{"d_model": 160, "n_experts": 40, "d_shared_expert": 128, "activation": "swiglu", "moe_layers": [0, 1, 2, 3, 4, 5, 6, 7], "groups_per_token": 2, "init_std_router": 0.00715, "norm_eps": 1e-06, "optimizer": "soap_variant", "beta2": 0.95, "grad_clip": 0.5, "batch_tokens": 65536, "train_tokens": 504700000, "steps": 7702}
Below are experts of layer 4 (counted from 0) of a mixture-of-experts language model. Rows are named router (the router's row for the expert) and show model dimensions 0-159. Each number is 128 + 32 x the weight over its row's rms, rounded and kept within 0 to 255. Numbers have three digits each.
After each expert's rows: a language model's description of what the expert responds to; "mostly gets" lists some tokens that are sent to it at least half of the time. This comes from a sample of Wikipedia text that the model never trained on.

# expert 1
router:104155123112081116117114091143171162129109098132235109108144102101152094107104168137105100118151151124108150104123159110128097093155079134102152157119136113082152198188126140184125178126176088213127134111149132130183158138088085096183130126113078104086063120128140137132041139113151169097177129122119079159116134075147177120141139139123091167135138123075164078111165111146128190078159090104146085132208116163157141084155121141094139165130169122126141181124113156100126154167176118
Description: Mid-word syllable pieces
mostly gets: "am", "ham", " gu", "ad", "ah", " head"

# expert 29
router:142136145110119073107138108118183178095083102181146064112114148136167091136125157145175101077157152056151161169101072103129150144099142156148130128123078095115190144179190155168165138105066130137115107111181159134158129131078093067123101154100123122064128107105142144081119118096151175115164118133145097116117131114120187108066146122098126144083117127133177106120228111112130188082110098112160118087154141149138150079146106150105098166123101081131163138145160152103091191188166155
Description: Articles and determiners
mostly gets: " the", " a", " The", " an", "The", " his"

# expert 15
router:071101113089077113142141142155169149085113072148144074119156112094165127095087178138097093083177129102120136141104136119109068108132102149118167155111113073117159166171168185186114152136138126177130115108139139092177143106081100113182102149125074093076110126170203156112106144105130156095166145105159125150103122089141127102103150139103075120106137138113177096145152122103132175082173098078166074121162086188163100080180116163098114162092160103160126149056138161079120165170173144
Description: Class, County, copulas
mostly gets: "  ", " were", " count", " ass", " are", " County"

# expert 39
router:100082121137068129159170145147085149093047095145137105149130113164171119060090144148123098103174158130115115178082153120060124083129142151138152136071148125081140147162205172184140124130145112177131141131115144085193160057134089111194107124115104155119146137142172161118109146115117147128148097149166093117107126087127154096143155120106092133132126160072145068132144126121140158071165075107151115092177117104144110066162101102119108145089174115116108116098159186049149166144202144
Description: Consonant-t pieces
mostly gets: "ot", "ct", " elect", " mod", "fess", " part"

# expert 25
router:120100118144080120106106164165131185116076123131176112109167080116122068125123132151130122144153086127129128134133176108114107103096059167132174133146137094142169135110121171174096111134196119166105134074153140068143164175129130127108096147096125083075110126126164175132111157075146152144179170110184131126124179125104102094128119150056126121137160104144180130205188113154141161098123103116140063102186077177161103122171077110075102150088125098111132142137196145032119135154124158
Description: Verb inflection endings
mostly gets: "ted", "ed", " used", "ished", " made", " released"

# expert 13
router:053088117066108130092156086122147162111169079079088074110134140114108101121071193110104120100177116108111108132111104127144102123139141140130203162143085084129151146131143167192146122122149115147125125121106146039152151128121076135212064171110137117118098155125150122184123140108095138068162152103167103116091140120096145082127156084154120131139118153109133134158222117102124194072142123109140095096150088151130081081171139158109123180126151099196120152108122156130069142139182127
Description: Field labels, modal verbs
mostly gets: " would", " may", " will", " can", " to", "ould"

# expert 3
router:071105116088085099134152140154150159089113084132143068139142118102156124105077162128112105092188136091128110155101131095111077106132102159109179165133121085134174171177169176187102146131146136169131100119159146086181140106093099104179080164103072102082116121166176153115098130105123170082173138124162113139095124092140109107085136141108106104113132153125180106138150120127126166061184102082151070107177099173178090092171109149087108156101168129158131168071132169067109160169177171
Description: Table dashes and connectives
mostly gets: " B", " —", " +", " &", " b", " Cup"

# expert 8
router:123072137098089111161148101146156148138114102136112137141124147003157159070084159142123107117120132121158095181159124127130076112117138138087163169189148134112133167116157163140131150119148181137109123122141091088135144149115109105145097170088054153108100153145165181094109159132127207120148201130145077118160111093152167110148110162096127131051085167165166124139146114153142140098195107111124124088114101157154062087185151139131101138090127077078125130121156152053153159177153164
Description: Prepositions after nouns/verbs
mostly gets: " for", " in", " with", " from", " on", " of"

# expert 38
router:087117078101098082144126087114167178096112106146110106084133073121131172083101166136102089110156121136117085132094170132116057097141075164115154129173105114122121149151198142206159084149165152170143090108157122035099135088095093120123132098113075135071115114112135123077087169120167114089169129105140136129144082115087161107042120133143141109128164150122166115137148109153066171143164133124124102102151171134141123080180094121146146160080163097160118129050143150090150134187155163
Description: In/on/man syllables
mostly gets: "in", " man", "inn", " Con", " min", " mon"

# expert 31
router:079077120094115115152175142132114127067075071170117092152130094055161182115099147144122107079150097132142090110111149130135145098150169139135155152145165119136164154170214145149081119083090158161150093095127181073165134093099126132130112120090098118103151126198175154138084130093146163090183165114115059137097150111092178102101114159110121140122130162120208122121107101093151133136090097087130025135131169148153133137181151165063129178140151131129135140117146130095122162172161154
Description: T and at pieces
mostly gets: " t", "att", " cont", " At", "t", " int"

# expert 27
router:119095157111073093091113111101210135077077073134096104140092115108143159075117183162156101092168171109123125172124104122108147107101064174126153156117054106113147154117153136182099170120129102120125115083120121086151132119107137123155128208107107122074093137158155115095150061103155176064178126143204134152136113095103143125099144080146138112111117123128176076145134139130178112097191131121142109109132167248147130143147087115124146116100142094150122166111152171115101165178122147
Description: Adjective suffixes
mostly gets: "ical", "ional", " National", " American", "ious", "ual"

# expert 5
router:096116107051052111081153102120115183123089090100140090123127125089146114133112160116102142095172131097117145174137194105082063111126141195122166122154155063120140155154171173177098106123162111140115085170134168111152128086101097144145115149143109108074162116137239123142126131152135123070183185127124109151108108058130104125106162138093127133122112139069195122118169110103079149112134084098123095113189143174165099132142078167127074169096134094126166139116149132095115124167161124
Description: Place-name endings
mostly gets: "z", " Z", "land", " States", " And", " ind"

# expert 10
router:109094160058042130094151110097175154109132078132162040080172125137149100060101174146140129127183168125150125137120127124094107106146085155119176146126152070084177145172135176128172090099138126186109093112140088118178148178100119139182142196113106121081140042153167182102132155118100137072152175128138092151117137081163106102152120124117129105135148159081190106121125111119095138108161103117116121148168105167131126102135117162144081136103157147153148131090154151099170185142132176
Description: Mid-word noun/verb pieces
mostly gets: " work", " film", " group", " develop", " game", " Championship"

# expert 11
router:062118150117032117103145163139116130113102073162116123139143119136121128097135162151133075102136078101111147152110179144126119147107165160095129166154117059098193158116143169173148178135089124237129151071146110110143125107103106135134117146135046126076102081150172163084129164120136155065165132125141138106150127110111139114085161138131106107094129142121156089128148144127109148078177084103140060099150158207137101110163117097139143150151141100188144116084157146049123156151193138
Description: Years and numbers
mostly gets: "20", "18", "19", "17", "09", "60"

# expert 6
router:049115122098065128141127122120165165081114087119129091134162104119159135113120202156116122092161102119105122160078138124128078103104137156096165168128100078115197163143152171220119171113146111194124133102178127109169153102088101117175102129095064084080143146161163177072129124099090137084177144106135108128079157107133122127098138133101123122089117146128164109150140116118126166096157112099162048109134112154150095092172069156118128169101140098162122154079127166069134175158187163
Description: Digits in tables
mostly gets: "4", "6", "2", "7", "9", "3"

# expert 26
router:049117116089069116136153148120200127106106091139184106124173116114154195095111144143161124165126145068111172166135156140082100107156125146116129156141123107133152168166194200199095141141141107177118103088203188119168159121080075109181056125129098128128127144154151184124083139091095133128130159126176131147121054068159109129154115120106162103131169143145119161164131132111148110115141106099122087084117134130127037122147085118134093172131100150167113124154118175104114159163167126
Description: Early consonant word pieces
mostly gets: " f", " comp", " sp", " ab", " app", "b"

# expert 7
router:120129096094086103206135129120137175096110103147121076153146112122122057087112170155076115133177123096114164121079104106106091120109082160119170115173104113123164143140165165164109109150192121146139081074127104112136140128108111154176150190115090130090113134147175148106138106096092175112166101129141123100098111103110182108129127158084139120121145166088145084127146113097121125094135111096140016160204094185166135103176101166104163188132102153154168131097163126118136143213199123
Description: Letter k pieces
mostly gets: " K", "k", "ik", " k", "ok", " November"

# expert 14
router:081129112121090114090185097150111144123101051146124122136129123113165119108134178141156146115169115086119093124088128138104078106131058153123145174142074089114173156101144189151095136126169137142111093081141184111208176101092077141123143182085101102071136115115160134112087163113154092116136171116115123162165079113108163099113166120068102123156053143127171093113126108072156167108190081107128106116155131175130086114152099185074135116104191161153147123130143165103165120149198153
Description: Sentence-ending punctuation
mostly gets: ".", ".\n\n", " when", " where", "\".", ")."

# expert 35
router:082084121064029114174136123173107130080132099120147105136160185085202108104093137119115122158130080138141078151110163121138134153148052159154151098157105105128139177172116182131122143131145145166087130107166132094144142087093113108171107162112102092101095100180178122111121113104084169121151152105136099132099119074115129105059131132122116101144081112055173078121167114153100198127228108118145138116114134115124129135140108161115088130121125115178119160104129153071120168210150139
Description: L and r pieces
mostly gets: " l", " r", " Cl", " cl", " tr", " fl"

# expert 21
router:067087116085099118137096123105194141066136098177092114149142096121179117096089153103122121082165140108085085175133157110081099133107087146127173140106205104128167129168140174180130159130175132189104107085136158098205123154103103126163095116108072110070122125203195133143134095126174152091184136115150112144087132070119089148112145129086087153097129149162151131127148109137103184076134071105141144112153105138160102111177136149101125157124133159125159134090101105105131175179199127
Description: Inner syllable fragments
mostly gets: "ec", " o", "he", " dec", " est", " bec"

# expert 33
router:104122114108082102106161132112200124111150092147137078120103120148185118174115193170109134117184135137133113145113093141107087105134184174113139102098121064126172145161118165159107113141229142162167085123126182082178161133142121105165112085123067119114119080196106150114121153094128125047148113118119121134105126097113151102122092115121117138122139110113126105123186120105096166119149098047147068103130118165153136067161090173098124169122186124212172126107133159082108185114140166
Description: Pronouns and auxiliaries
mostly gets: " he", " it", " He", " May", " It", " who"

# expert 2
router:102116133113149131112151162174148175073135117139128065094157168096135155094059133118081112123164140090162129122153135129089086124093082131091162124106123105116138151141144173121091168186134107165151112143188186117166122091111154158141115133113055095096058130118180165161061115104151151113158140088167138140134128110154136139068116156134124094124158206116123061088120101122132123083132132096158127076184138161142131094186075126104110147133190130146149117050147183055132167179148161
Description: Clause-joining commas, conjunctions
mostly gets: " and", "),", " or", " was", " but", " &"

# expert 30
router:034139093101083118145146129138143119125120099129123098138183105065181115121104164135088107119177155121136120151117092094132087099116105197152140105149104110126182184189179160154099147120149150113089121113159143076155149091076075100169095146113124085109134139159165145122109106126119118131135105120127086132115099077131110113073138178068082159120135192123160088161136081131120169125179077071139066113132102179174141078156117141072092167088141101128111181100142144105116187165182171
Description: Word-initial capitals
mostly gets: " C", " W", " B", " T", " M", " D"